Weights of a small mixture-of-experts language model, trained from scratch on English Wikipedia.
Size: width 96, 11.5M parameters.
Below are experts of layer 3 (counted from 0) of a mixture-of-experts language model. Rows are named router (the router's row for the expert), gate (a neuron's input weights, with its number), up (a neuron's input weights, with its number) and show model dimensions 0-95. Each number is 500 + 40 x the weight over its row's rms, rounded and kept within 0 to 999. Numbers have three digits each.
Before each expert's rows: "mostly gets" lists some tokens that are sent to it at least half of the time. This comes from a sample of Wikipedia text that the model never trained on.

# expert 65
mostly gets: "en", " but", " due", " October", " Washington", "|---|---|---|---|---|\n"
router:458515438515446462549549567565454442544561499436504477525478509484479561451468481528586544438501488531495560543464471560531488520434535501494457555504546484441509507464556486528471483472467510559439504444531507521433523531506447515572486427443447546529471499512448452526509542486528528466
gate0:489544452417554519476481451444474496501453558469443515457494467576520532513450468525501533432586472602473454540526500465474527470466509539525502452519530518464516523477490555445520473508540499462539420493541492495429487513551556519492481493532484496512554548456460492584477503491383525514
up0:472483413529561575524569524512471530500504517513558525483487446506520499532572468564491557512515472486561451468530529561421546441499442470531560508489460551530553526505441460505504497528501567564539506487428536462491567515476566531430520480482464479509520479561488544464554561485495538462
gate1:461531528490467479489433591477546552511463494514465568456527541557509516529489568572514513524517603481542497503470477510480526525578501459534517464527480540475510512499451528473489456539484573570476516449505576513510454524466439509550522457521525576441438527404445541483477508515462513533
up1:478473526429474476549493455474532502603409554547492478485527539497523446572536403488465534515462454515554491478516478565484589513510511425514576540516572495513512488481561487485564491470519567549489508441484511550523537462449446487425471492505541468481481522545503542479526481520497468523
gate2:553393485412539554473506508530463549513521506459447450531479481478514442497502475414558523617488494516518582447556476508512494517512512515552521464457465492571497513538481467485501464512488452501441498443529471464459513498497539515465515544512569495535482500545469568495469602526480538558
up2:510537486459510428535450550482510554469470509454488545515464477486492467444524459464493511499572449407535507527534526474491534568463457551559546410446518452434539422497464460508496478456510456440426507465477527485454526535517533571486469524532534553489522542555485510476588483458544509487
gate3:499500539511476500525498466447501502431528544586539526510492460502517526577443437523470530554525516535465485435496462524517485429466468479504518423453460581568530542486469439552514517563486555538514586498527482428472524417540443472522498513433454473480535441473540530527491509569497490512
up3:594573506504536520511567522501477458562441465507504467516435537478520508543439509535469473521535437507504494489468523537512480477392463486454522405435539470574521461480518523578517524494489481449499445463526549530514481466453542492521485403558493542493447521529530543462483449478489466445
gate4:572513482509525493479506540501494480551511442618530459580543493508521475472585528532459452571484513558525491542530562414530474497549500454511513482530552465534504547536578502550563437536461436484478532486523505516455481487491449485449500543528515489529469518493560507584576539512518508466
up4:527500573505468468491481504483617515530476452464573454532464539503455490464498487448469528483455494550464545488448526524506506530583499562446489425438501455565563478494502463479534437531541523460538478563490503488561504443494538541418499540488499469486528533457522571515476495562481581480
gate5:512536519513531519562535485362471491521476493431561538520511464488547458519493553542544483457487493539525514454500517525563489499547469530466488438559498512524537574494440535476489502567505480461536531440444510501506500512531571597486447498544506469521573406491474488511431497465494495570
up5:507500570510558430495438493502444486505458586468478476415511459509537578493466489551481532560496509478463542515529508523463525528526474529556525491546450455535554498565509465508498512506518490548549547489385456477541540487532566507524453510510584462491499545452504496481524598543552460533
gate6:450454481505503518491497443512547485464455499525463476478530447487447535544520526510498514538520443547452522491577495487473508531506510445433562456485531454429441570527472582472576457494532512508462526446531482561591508555517490582533516506487469527501505495532490452570408553484434526545
up6:592523519521455470486505524422518486504475515517449534571492486514492456406450439488473462495537457471511505576526524521446475506508430486492507573528459464416535598485540549511479537482516504494460526491496501499506505486484427429469469561447487423474451516536464483553526578554514494555
gate7:499518483437512546506535622510477556506520442523516483488560534480483378493519527517451504527443477465475471519439477445474453548524506539505493532513500475477452521576482449551552481457487474486574565527594510521580452505501457488509516471522494459486452475472472462547531453486516484580
up7:562478494469556550492472433529481386546542501493514473494522490573541514539512504546520498488498499483486534510450609553536436396433512495472504525523472553460508493464472529439463489460435485536544469513497539494478555473441449482456515500519496523543537438540547548441566477520450505479
gate8:533523535449503523485475429439420581491468506557510506568518472503521492508565484434497556463484491471380493443568541429552526417521462483486547483494504507512574542517482519515501496533568533475522507517468482423489539452514462515548499461447526468458529423487525468500494439516458511525
up8:531504462508555535487508476447557414563480536506493493551485499470535426487512545460448473505528510527514554532496514450525453462550497499445470408486478509519520563516483425428468507515416504578481576493507453513483559478591485493507444537486505564465488500521484458481522521516430465408
gate9:493557528477543505520507491487586505500477501509509471463534487491494427491490495559478545589465509535503502444494428505449453505486486462482536541484537536483538490498518428500514498538501497454558487504526483440530486430541487517447463525675539468481444461492481546483563564465424519556
up9:532499505491481537509450520401509427464504421514445488498467472433506467532489510500516542512500536491546469507512505491518469444559396517554569504518454441490510553531505568467561496523485500469512532446495493525541381460535550471588508541487531555457480528443473426479468549487494470489
gate10:465538527537544537430437467543586523570407521407538446484443517520501399490505541553552503527457497535539499506511548487540590473537514497483544460543497499493506509516464532495470500553528442449545467483502533524470501515537507562482514424518517448525534475473489556490477525565489498572
up10:545531527455496516438408556480508416525479594525511489442451472500460496478536447517444534580526502466440509476482555519492518491526491532451543468501460459525564458535498397534437489515480503501518527522496525523496571537534455484504485457518546508447469571571504455535533450545516429482
gate11:525563476463521466572490514510494516444467463557493488499443570519478476505470512529438472502494556469496522520540471435466525479535566464516479528542509454542562559467428561458499482459481443448450498537487484482521440503480483543581481496500607486572491440505575417481531557538511485463
up11:460541495517486490513470479474486556487470429452469501626505480482512563550488544459507507500439521480532475466578515438460515501497519491489528392416505423429509486468456422479511422530497536488524499531484559543516548441515460537497532501471535521479570570457467547499496530500504450517
gate12:480551586550496535547450567522474536533436481536578530473543534479550419509467498538510529511515505551483548455557508510495579535453500523481552454580557510488504485498466512532508446554531473398484476518467504492462478488458439479505493517588510470504497434513503469510511447476505586565
up12:482539505475558440531521512481526457504573495572562463501539530522455477541465546540584467539509456505407520500479462546511503523507563478466537502465466505488482491506503435419539444496477485484446471537562496569434517484475499477555555493403529595552531490496531556481505484442496469542
gate13:502517505480528524439515504532550440459391503565513518484470526529460526498488460448501468544538523458549510465544578492527508493591513510456543428457482464456562575526407554477510499447548543499541531589509503474472475469512486452527494513433598494520487485497552561505497523540493481489
up13:522430507432497569515523447478500541527490567493510495449432460509471529498489557523584557512481506422543565528476556540526502503505481450457529481506590598504567495516548457491482508490530588484471505496419534472524539488489545495444501459522508520465505423462431492448453539489528496474
gate14:519471536523503499496452424475494523529473520562469473511529481496495506433457465545501517521548452554530505597522453506499448471476535504513560369439507466476545527465507504533532490501461550556502455539445512521539553409456534537483412442509504503540551551508520560466477474467538541556
up14:445515534547475416493481527523501485571493520532521494549525507471416499463505420493528501478545542456583486434458457452512488506476593493475547491555542474494505534455455487514480433465513522496537484509522475457388515520488551520449534390515455461581477517505555477508509527533484557505
gate15:510495477531537475555526504489558583495456530452542529490393532476507516545503494500527553595426564544591489525517486508504477443580518553463574554530525487488537530544483490524478446458511494453455465538513553534486430523539477523454536520513511493568563528448516552450535475506501477504
up15:537455506492507437521496506528557474505469580501496462538494476543493527445529524447626468477490578496592528487447484453481483525539501487501549506488491532438501504495442543430594537451532465538478489502533482423550508509530490503375448525524548497498516450501559525554522498528520511495
gate16:467475442539465558522519521545535446500499452434504553544512473480597473479560566532489438594443486498522511481484452470466451477453604512482449496460527424499476565505489524504522526522541560454511517574448546519438503528422563430502465537488500530519528483511516516480510516525535518516
up16:421499483574453538520539494503459527417466536470533498446514501476510477482483494437531553452473485507392515482564514497489498528543457606501467412535510460465444508493478511519470464483527517528524482542496466530521474526531469513601415535481535534539400538488497468486538542487536515553
gate17:514572440502541497569462554512517487442535505502530468535547499460540505520464489521525519486407487503431467566496503559511512487471533430478517553506524541572467554479449508469487452467528514452514522553469409538487560469514455466431545555533586504484468393480541530502467526546480505514
up17:454565504458462499547527518509505555454435560516571473529453462508470515480496473555532516488453531503499587509486560529410520532493488501468498487460481500532508486464482431498512478484445473524484491403610503467495547493536516413460533450451534477584487533529502509572416512497465463536
gate18:513529559493503459506539528481513575492535469479474505464486491568445474593526569464558523480571553568533533502528560441450545519490490496441495532517509489546514539462499580512539494514544524509501456552445462530442402459487474502458483508526550598519541482481522457504420535486497516561
up18:496549466485418502509491466515454476465493488523517548513552437493517515492479524552652531478510544511429573493478490477520507498473393444454506521462534585518491528524465536489497467498531530553464570485549530514480473497533429563524490477473483565528498527437505478578479474485495448552
gate19:505493524470469596501473462522505510504477505536509494461522439431495473546447508497478464494471507541428406533547548484523437489515488463562540447466466562535460462531508549514466432521525532501474477546547573511503540521501518480540452506561482585475566517501575503468518535400519464579
up19:479511552473512606541481537469488532454460608435468590440523487465477521484473506495519419512531502493440551558578513535483446518472465496545488520429491552459511507459504535510552540522542572465533521553529517449470530492559456491521518588529438510522493463452504461462505527511504506536
gate20:577529551435480524512488485533491501470457578552442516560555537542439507513463473456468494439449542491501508368485471490510503482553472449496476516470501464548558526532602474463530489582494512420528470507509503523448443461522516514474536466526540491437554522462491474460522479550475520525
up20:508576554496407510602576441562495441448485517523533483528511476552480498483597469478448491491475510475523471480491475440476503532479518487507428534525465514502449550501513545502484490456590559503436461495554457493479486530433494500538509493466462551534572447519540471456428485483509473546
gate21:440608523419455524552451538446529488490488515485408512526515544502441498524468431552533493517503459474510559527561506544494460449502491462485549516419548506488465529468525482426433475474491507472555486539471503536471482464544492493519479422533627478503537541504520483544481490494442481507
up21:446558533453474534473543551441547556564506555438458556535502514462540470449506441473447479536488488442534513453518476488483515466485508570503444488503488494557507389492525451473479489517527471565535463461493502525542447524494509470556481392498507557496421430505505486450509543509462561493
gate22:475590485522558456484466486499513478435464471461471569505519472459482497489499480380543567546481506465520469518491484479503477499498513488487555485483478529534477575543490472451512529559443523523486551510434480428547408552508472524505515498535563477498471567503462567574582571457524521523
up22:553558534466461504457448585437491490479520538405485480467518461466491554476419559481510542456449447472538449456510493569498447490435507461487480485511522579569481575562502441505549537488523495444473495449511435444483499562499457497507536508434477501473460521501498521522512563531475482456
gate23:520479511501472477495550484467507541460504416506506533497459531498513498497534443470595515556506536455573517488562480546599506455518452514528469518527508540474514507504487505479533440552469586527513504505566475484594434571454542514483490502456544429520433468538479565440505475413461504501
up23:502403579536585459532521490516467436526516504473384458563482490450504504547485439439527402495524488528484521525460450494516503506417515532550452498498483534490520475510500470474471438545468583541488531505499499512489483483499526526471526517554490534493443472493455481418556576435491512506
gate24:571465490419496531575478480456520510533474494520538541540546526498463439510528553476532466530506475499525547552544497484521533546605547496573499453465516568579508466493523489471483452491528478553514443469528445541490515545418588487443496496599542475520507508501477484531472508573538537517
up24:473490552466448467469474533490530482531520526480546508482506515415474487438500445470556524512528486440449482528567502510519531545490550474467508533522538531497485477580510485477533561410467492517480495465507419485410530586492563522471368473486511457523548503466563500489435561523531516478
gate25:542418509476595520420507498442507505478500530446493453491421558536511473490533562531525460452531509517498547500527510442512534532502474540489456484463507498458523559456514556449505461540489495563548517471536494439459487510532504502457480612503472430520451517512530458535470556552487514387
up25:417540529526539495475488502487507568413463474536541528517488542491466478453492431493504442522410541500522446457515435489493484489463466481585514441446603428490508487452500465483473575486432542519514470539561534489513468528551449506531516525559529514526457526442424516455535493469495520490
gate26:530472573451481510518499473548448499484366558542519520503455525472501512469489454532538555542494544521519459534526535452594516513465511446499492511496477507515496512570536527480414541584437534468503533478497588463535443512446475531514528490537464487460491569464502534411495452536513482522
up26:460530520520533466454503442559457549505408479458520532445498510513444518500391475462481486502473585504480499538470534478530511567498507509441517485531503467509535510463529420487483515592395503492506533537434544530450447412464540437559521510496453537516551539506472483548522475491483498490
gate27:452552516435521553488570511540519555494468536525507477551459479450466526516503464525516497520482507566486548444575502464510483535542519412483532480547534485472481571532482541491488574435504471421525543515437489468512508482457521430444543476448433497509573470539515507450453526448496443584
up27:497549508568549511411484525534429503538493561474474510512498475489482449526462444468509482481509438525569410558504574468496489493505487516479461535524591481527517427447511498507584441522516515447541504530529478525466546448403471466503516520485510478515469486605549547454481468533460516493
gate28:568499529498513459471537500514527462530450507548451458476533489500493485535486480574499477502503517585487472504470446470506558488528570485520585563597504448526396551499485539547518515470480465437513496505489452486482502450471506506467465517532569515568565491517574548461390529487543485535
up28:450480538517421564521509512571500535522514549438526483518440556447439529516589520487474524507479561533430487482550575535541505508496471438535458422534518519514560523519511519484491544501543477488542523518565536453529500415447472499511504558529465556439489527513547447523524450486495491587
gate29:498476536426506520480502552498542518538464450461505551586490499567582582481504434488505505445452470473520553406490540449505452488451604481522449441500444451517429458500462472454444452496490496502493476594543473534550522480521505447516525511441485494477541504472514523472498501487453531495
up29:522485515483508539537524559556440543530485501574515506467582514483505481488472504526549481471550487494481487503477544587511465559540532473504465439510444490487512454501561508489502424467473500548530543489517440523467518484527460488628486535582527572441457491544408562481473474495489453568
gate30:573477495504534497445465469462386517522399525526570496497453477477457433562506523483499476498483561444508513491435571489486530535528540489515538460486542534518503501542533473544451475544561403481531468478482539496512517439537544471567500493563557397526482530499489518490482532499547481468
up30:535556483501541448463445480439547483548460494505489504500480548519475506537452464468467447511535541448459532479543473510520447488481447502544529493480494395529500440524462494419478381563488540474529470509473506517503553425558509552474501481577526480425461454446496499551487492518552488427
gate31:526484495539487421454474525508553488508459500500506499535445481455442460477512501377516500508502513450577487516519513467550472511469554526532406508508580471477514541546489441480495472451569479564539466503513531461469577414524514420487468452507577522486480462569479530507466530494526438485
up31:519474477494495400490525546533498435500507470511526464520498534510538509510444482475467537442402479508552514463459533509527547514507477529493495469497504523515486420532533535468599434479548467526497517496501520459506513495373503500506481521577581530516495529520493604432475545410489447476

# expert 47
mostly gets: " S", " Ph", " ph", " U", "Scientific", " Al"
router:487509469498467480517557612490460441519549521449482508500539530486506577485503466565519496434572466567503515546476499587573473482469533524507520554481528537532521482494558471557470459499442463527453568454510520494426526505469536513534568525424436531505530562520501460478528544543516534545
gate0:406473491532455419454437498416502534437457522513531470531537513423508466505552532544482506499498416465552502529483415396530469507516456479409543505454574501531536464513482518483514520496527518519529454499433475448531484479487501478473459522495516462551514588506462487517525472534457534529
up0:486484465478579446452525466429492532518439507482479535443580597551512504534485519467510466524503536595474531432482438461456529573487553460511499504480452558518518508448533459466518479507480519485578518487567542603476509548516468506523487488555535488518487455549463479515553548470489554500
gate1:553452521522474456525470464488510512533526461510564473469500541497503535450550555517411519558448466495499515505520451533547515438512567586536512521501450581473491541526483479529585513496495507521454389538500517466460428492493535488486446534490616481474491431510433487462536514507455479496
up1:507480503459496553490492494412423550478501512511448574537475458521474512540490506583496498539491498533479511525559471516479511474535467467484526506474486525451465485485425475456403562560459519432494542553441552545559566486528548465485515513512481447478403450499523487457428493507420491550
gate2:485470512523561552446561458480498514483457487458468501564526567559529456489485497486489543480503554540492442603521531558443587519478446464475406447513480477502490496585519434496485519436481574487491503515511498553490546523456571463534479530436569516505500501537460478516514544544465535467
up2:453521501504427508574529429449497446526504504552490516469554482531530524631527504522506481539475493554502468490554472469501535475501474498579526479474500471474586487483567549441506448524447543486392490546516463528537462532454514479480446504496538514403489477513496466496534524423519468546
gate3:505498496584489504481486519424533534432443494598489519440531538491539564482460558540533570427558439421519520453498494410498593535498496488533504459477462544553470511483470494535503480508523503481531512478508476479508455551492516507504494519481574441510455524522528424499547459577547526530
up3:527482463494458443622537523479533450453519411473549471485525459481469548454502424501450529517518522478550431501501525542434561467541489518535497544480439526477448551488486564423502490463482472524458506447514485496518466577490494461531491446499551529534584491475492457459447548496479462556
gate4:580453534533427542536519459524524491588499443557498460442529503456549540601534451554525472496460524449463495506487511532518510490465575580501495491502510529476457511565420501497467531555439526504518509501497513498486518524465540466547522458436485434568515436474474534503548505508457455573
up4:483544480457463470509502580481521498533532486468484493484455509468515563494515466490467464492595536467449559485508467483548516481492405535453471571497460446485530527589517536490539522547479499459509453519469572480492453491578449534481603429513465519532477482586431565491511522517515547529
gate5:444457489493515465512578545509533499537469376463519486523517531477501509554498461479487512562497489529491454477460528526472530431526480511523456511514434531497477398480543452513439506570547478442550447534546468509482430418453474490464463505492545590539448490531499520466510529441502559539
up5:475558434574504547489494458504538490518456485504455548471434569488481539541455484420539491546454528487566466560467523517549536518486491573481504497469508487554508478509509482536509539461470459573469526519477526631543420538470466539492531559501517469598522500439538485472512460507544511517
gate6:585473472461474573449553572454593459489421593483484430514521517408523505554492490483486436390476488502506533521483458500516498525496496411525551526519508579574483493505454514485499521441509519486494507516507438469459491470484480487539513565554489520494523521522518512478494507505498419510
up6:551511508525526517563542564477539502479508495476482447488479578438503569587482450507500500518449545553445535498493518533559496519537562522464537538450423501536470423527428491501492408485472509521456478503598489461443533508467502565443504460540551488510518511515573518507482546438513525541
gate7:504493502467544492476497434513509502474403536536480485510424513493503478466562448458525520541469503468439450496589466464466448547535529504512506462491579455492495448527521532499521554468535402500535525444415487549472480492505538543444435516485542491507532440485462507414484547476500516399
up7:451400506490538527519567515460566508553511518491457553518437527475478509466523480498474442510494588488528536560387426551479561418533448501541475484561542491523506522509546562540513529464551518494438492498502479451472456497493471496491527525437455532474463501427537527452471478498442479507
gate8:485514571533498532433499478484395523449497509456509542492514552488508486518487508504456491410469466554475388553506483476492540489522573506488538495525471532520447555475562465516485534525529447514582546522465525479481469429522495496446501546492515536507464502567512488539492545538445418605
up8:483517488542461523500474535525550509413508496494476522480596470507539549469517496538452470558468500488458493494476436434513449514472475496432411558459481479462453464594487557511549505481468504553489453479523493494511510495536481463506439430533462511461476496626505506494517431435582487482
gate9:498499561541514498537450539490539469486490572512459479411562570480594476495465438576473533515507522540525477493472484493535474468483487542493449511469512486446505518464505576452422523525520438498504539562453507449517559499456559477497461472548449560498488509476555524401544574517468477534
up9:503440504528467521477466491509517498449499525530508481510486517546455576439503442529534541492441586432548499443515538485468511521480515507481597437565546539491536448474445480497437470472493475517511604446514431468511532508588540496536493432516539509456540489555458573488521488475548534462
gate10:508496538475480544511513537480577578423482497525461526534574495408495512569465459572537525488489569507565503533522560565510515483496519515469528517495574475556481476485489503536590479516457529516562413484508448433520507560587481531470536512558540502567511489529495511505461510536539528501
up10:483503510439515484435529485526509460483520529543461541530466527490448452417436491521492495507519506498523504468491489491517525505453465547430531554496513447528395496613437524464481532490542505463501412516532434581525514495480466526538523532555546467558453519505450608523485517449484480549
gate11:573572529494521561508548567521454433449440473450478502528517447543531560504436502583520520436480579515493518536555522486531530449469506493501473522502510524574488510558490549453498464500506538495420499508507466571545538533566428483410517539503507494533452503562506552539514479497491467542
up11:452486482502505495520422501531462455488483536495526485430536554439541416487506427482559479500470448504437511516567509339531545497520497532511466454475458533448497472407511498418445534516532528513559493470496522537466493526478449498476500462489520498488511465506524519532540502446577466542
gate12:473572528525501435510573524468500456467457455516537481514553455536448514515489537519511484522508547536478523456530518515471516419512520535488506435494482549606511517512499498534468476587470496460627439527539524529512487530439502526502512553481470512511486570449502594565529453487580484529
up12:442464502480467515462532524447528457559559524450527526455545502590492504494490508551538488474553495585381485475604519507526504555510484512464584497474508513542469530440417479478484492531541533431505523523511458523537464532486517427539485576478513460474521542484517431559475502492519515522
gate13:559518467487532455448496482569532510503438564489435501525486560513586465562447644508544469501526527541498478499494526459457479488523498441470485485533521511530600500536502537482452534502477504508464593481485565587467521488489513483499539508445526531542547528501490451513514421517513498544
up13:508523459476509502480524538454547507394593443475511442474510518501550479457470532476458475468541460421503546499393568500455510574448492522471537501453466509475512489519468511436490492483478479535445499509498468504461516489451569547514516490575532482482441418504469566561550465491467565496
gate14:565526474524534495532514528520429481500393507490504587547497427483515451492497506552492451524534543545455520498464495515528517489494589419537603494501466535531552469483471508500495465487518474441506496523530497499508553472458450455485549576476418461525588508458532482463480560503452435500
up14:485469534482530508585530479554552516498427459551535525507546527509531446550504580571505469558501519538479485515420561506473510508503543402542537483551487464490532435399483538513437397510487479513538555482494479505526503440452527504479509543531521551500472492434517522458494472433486480525
gate15:530470499523588439554478587509536520496482416487512488576488505557514523449531453469500469489456530481500557544469509489472466535508520562547509487441529458526535474475543429474480490534509503434529604485544549472478458469436540492446506465565470488594453495435458500545504474551524489479
up15:592561486518530486538500484454454542461505541502533504434509490473512499542495524422528537510459528518519483504494497505535529551535581530530537442504516507443579502596543491431488503538521423474488515530483479509519556497572452509470465481491620527457560441491442485433533468469509463452
gate16:540643436500540427494511596455498484484502433521454507508449545496491527503464448512485498499499563479485524532486499442498490523491520484512560498396534545524529465504507421526506452518462533421491433545494560473566496565540458481470492520490519472510477499562495551572502528475507479460
up16:546497515516488517447409483496474501517439519469550454454484585477524446542501526483519525518446597498478481471542482477508503438420452475461590480507514479393555459481488536532498512478401513469551473495561504497480527510501502526514463471485477481416487475507527461480485544426547545432
gate17:531456522420458532449593542447511472471493481517560462506463497533484540541495518489497502432583468515452446531520526560501470516495531541475529505468474561445453526485452470578476524540547527577471557467499507544601498510514546438526526538498569504542417497551501474514551526548475506497
up17:518476504547386482455464520456476474450452507465607468465497541464510490514478450520467417499465432496458522507518502457550491526580498476499430492489508487507469482446543512383519526462506456533527509531432560499543476430514451564508549482456484457506456536475489439451550493488505528499
gate18:582546483491525544455526487526461498520501512493470545487538484456438479528529455465453467508530501546606528480613550471515462500525514556458532514499531531513491491480441467547454422548559542458530582516464531543507478452458542478517522519454534588525444534566563528487465502472493449503
up18:499533485492521541549472504424539503478513532511594547546519455507552447503491531585495467520399482491524515536513529504460471583476452560521566490536547427598525428505488508508481547513502514452587496582481477505463538499482502553512538520468462456474509534502456548531556510469530552520
gate19:471548476519555451501503541507504511421518454495578519617552486523477471466544554550453473500552546480523547499477544446539461465565470557550520455493476551515489505521458496500578472484498556523507442481487477561473433564534571486541531491544489495531543527516442472510478446418463527525
up19:521527513516504493503548527490381499473503437530534440522450493511451493466516543519505462433519517503452512522587466463470466530556495499587452480418575535457430534450471548470513552494510541542493534442519481492544480536548547449470504534561471511504466548547479425537476519456485573505
gate20:515510493501587516514521455445432593550455489558516470505538488489478445468470471567486503505569524546454410472532513499555483552518529494515512530519471483517484588586495533532482552521529506485503613519488468451526514413504515473527538517446503506502515507459561420456490487544551495547
up20:469513529487484501566492511589542496488513467483467535450518473492574573408493480518551549540441557497509502453516511493481530463473519543567454500508492432495467526464506453447445483463537528508555444538455469530461556524504507533532467465526465448528476476514423559487547463401454546422
gate21:507514425489563488477508513452442468496508555475503522519474536461512497501543461405482472502513475525527515506562575440375415513472494545567536489484509531574510489461554441451487496498460444456555535540422468518497535477499546518550514490539520493547531519520536559562525537581497506495
up21:484491449488514559412473483496533540506554481514541499555460557553477454471510499481443494540473430481586488490545478520549455489525508491533459446476454472536547480434533537560444544500448516505555484466583542490453506513414514483482475493498495516501425508456515533524477449621532554538
gate22:474497441499445556529521501504448490478488509558501521532460511552496501517480461473534476518520480535503569447511561486457470533494451510494504502489548428538474497461538523446513503494541596528454386488514459507472585556476534511447490520433456594477566474438511481468448399535464528521
up22:475479516524499431512526471486483497571509596479511453501515418527547401532501556494583517545418542551560492526445551433531540585502528482580553479514519533498467510489444535454476463529525497515510539489428442479537486456515519522519461475522462532462505527499553546502448507471547462476
gate23:466411534479559451480484448511532536562492422523471492495531487518514429480503517436526543456515450527450468467456489587469462463504478467493535495461482536471464529548493445504516516488513511532414469509517545597556487536468520521431477449471554568465433500550517450491560486572484451501
up23:451480455529490455486570554515507517532440426486482467482485515478458528519462564470468526506503409515495553536528489489515516484441448526513556433472535519493531509611497451523381473512504492499447569504490460538511488536493529475495492466497521447508470490557466570464561445526476601456
gate24:532487505441543525532519530392513515397466503513512500495538508481525467512482493529574482428443550478567446561571523447524535512492535596470547516562500466477522488504487547521502514544493445569545558519513488431466507479554539510532443460461478459474479518445452552454486540511502478557
up24:493451528513460464416532473479466533527518487538458489500495515552435523482474521508446553467469474464501460447436510511398475543485483434463447530476539439569546569491524479515472561512560522446484459555499493549459453540508502514549537572516526515563495528471586476539432534457478519441
gate25:450469496440519418511513484526509583593543526474455494482524547570528565530526422420530443534537495523506474492534514432480444483478531485537545497470553514461501428525429557495543521493485533467547456534532479474550417534411499556475457474494561535492498479468518523474480464526483487512
up25:535538496534527527487558441435450414443531550490507511465527479517446525497614518546515496469559570479546516528449509537488485464494497480488493532507493459515434560477484502451531524508494434554452482538561555385490497522470523478547522514479504504472578477518488535467481428412467472516
gate26:506533539549536508514501486497570550544471529481538462515500542512516457485518419518394478479515552513486445460503434559520524581471506465517460546482485521473451479494545516487456547458591474525550542460430379500477472491479578485419505557455538501522504432523491457514471495516498526482
up26:527581489599510485481489516519472521526444502533520522529519505465510525494520574482529544430542527479465494519412464523548520511424562483481532515466565555421495514524477496516474504542536537501588435524494598574514521490462545496535504524579464490480520527541545548484532512498586454463
gate27:510553562473501519471490532493525513593489497551516509529529486484453474438559572490513533499534530470570471463518544428498513492505488496457507527482494492539575436480482471559557519552492502441482459527488529505533544523467535436436571509502444519386458497489504523533486575437534584437
up27:521563479534533486436549465456481514456504456467503490538564498546524488448522448484403467564493506493457550488449450545524516508467441488465536466526498535463517517542465458470497445450477529534536513532446495475583487431450397528567479524475572466548471522427531542465523485473437470497
gate28:535521503492530545518521496475544533443478544531487614452488507471533551559449526573470463429483543473530502532421496530445554455472459497501506452417500450488450438481478498501426509587473478454513490511524451431516459493456500585452471547539465435501546540510472497482527471509527522523
up28:489504489477554563529473496478480451522454565520500612540489561378526527503476472470467478541533507550477449476536520464404557508452508489463611523468463522492501513555504483484522509505518430475481477505509502501537546472479472448533488535528492466468555528475486550425574514575462525519
gate29:503547528545504474539538535541444507506479532540427492525638527530538470489461522535516437499599560543495392457457506515479538428509436499518494510518537501504511457562446452509504440492452484539529500511559486514530409492486470544526439443493474522539492464472532498494456481537538503515
up29:431519500543505498427490555496507494554468467524502514459495476416423499510487515395555445493547568476480539517422561541503600467478497565457472497438547510479552444598531455536527471548558527421545491508438461479514535487493521497531452518503490504512507496500478513509468485519545468506
gate30:490560554460470436460515521414433490553503532492489490515451418472515540513508440507489456501512465517514507492542548456461558537476558543509543533536472490470475448466521498503460558572508560431530468422462467539505524451505517407549592517445500471459512499508486471471499597465487509468
up30:509500543528561573503549465398535451465573464504443497499479496564528501515535480547466539517502521528532572449532440464531515529536471534452537525496498582542501465494500517498516446424479552521483417404559494536536487506509486460511502537539488448464511506463475384517506457449515509494
gate31:511568453531487530468526510519526473440512417550437541544486501479470496459498506514534522454541514496443420470449460514549514427541537476519452564515469512521523554516525490471530572540574395475474478453500487501430446482456458468421507503503574450509504492529470556415486473495544516483
up31:561502443525484445550527539471533598550474531445537479490448478499538515528537421499472456521435523501475508445466573444418507542513450479459526495505555441463540431450537516579542482555462517502499429520491456479568472495546499554555510478511497574550534461500503491502521458488516501545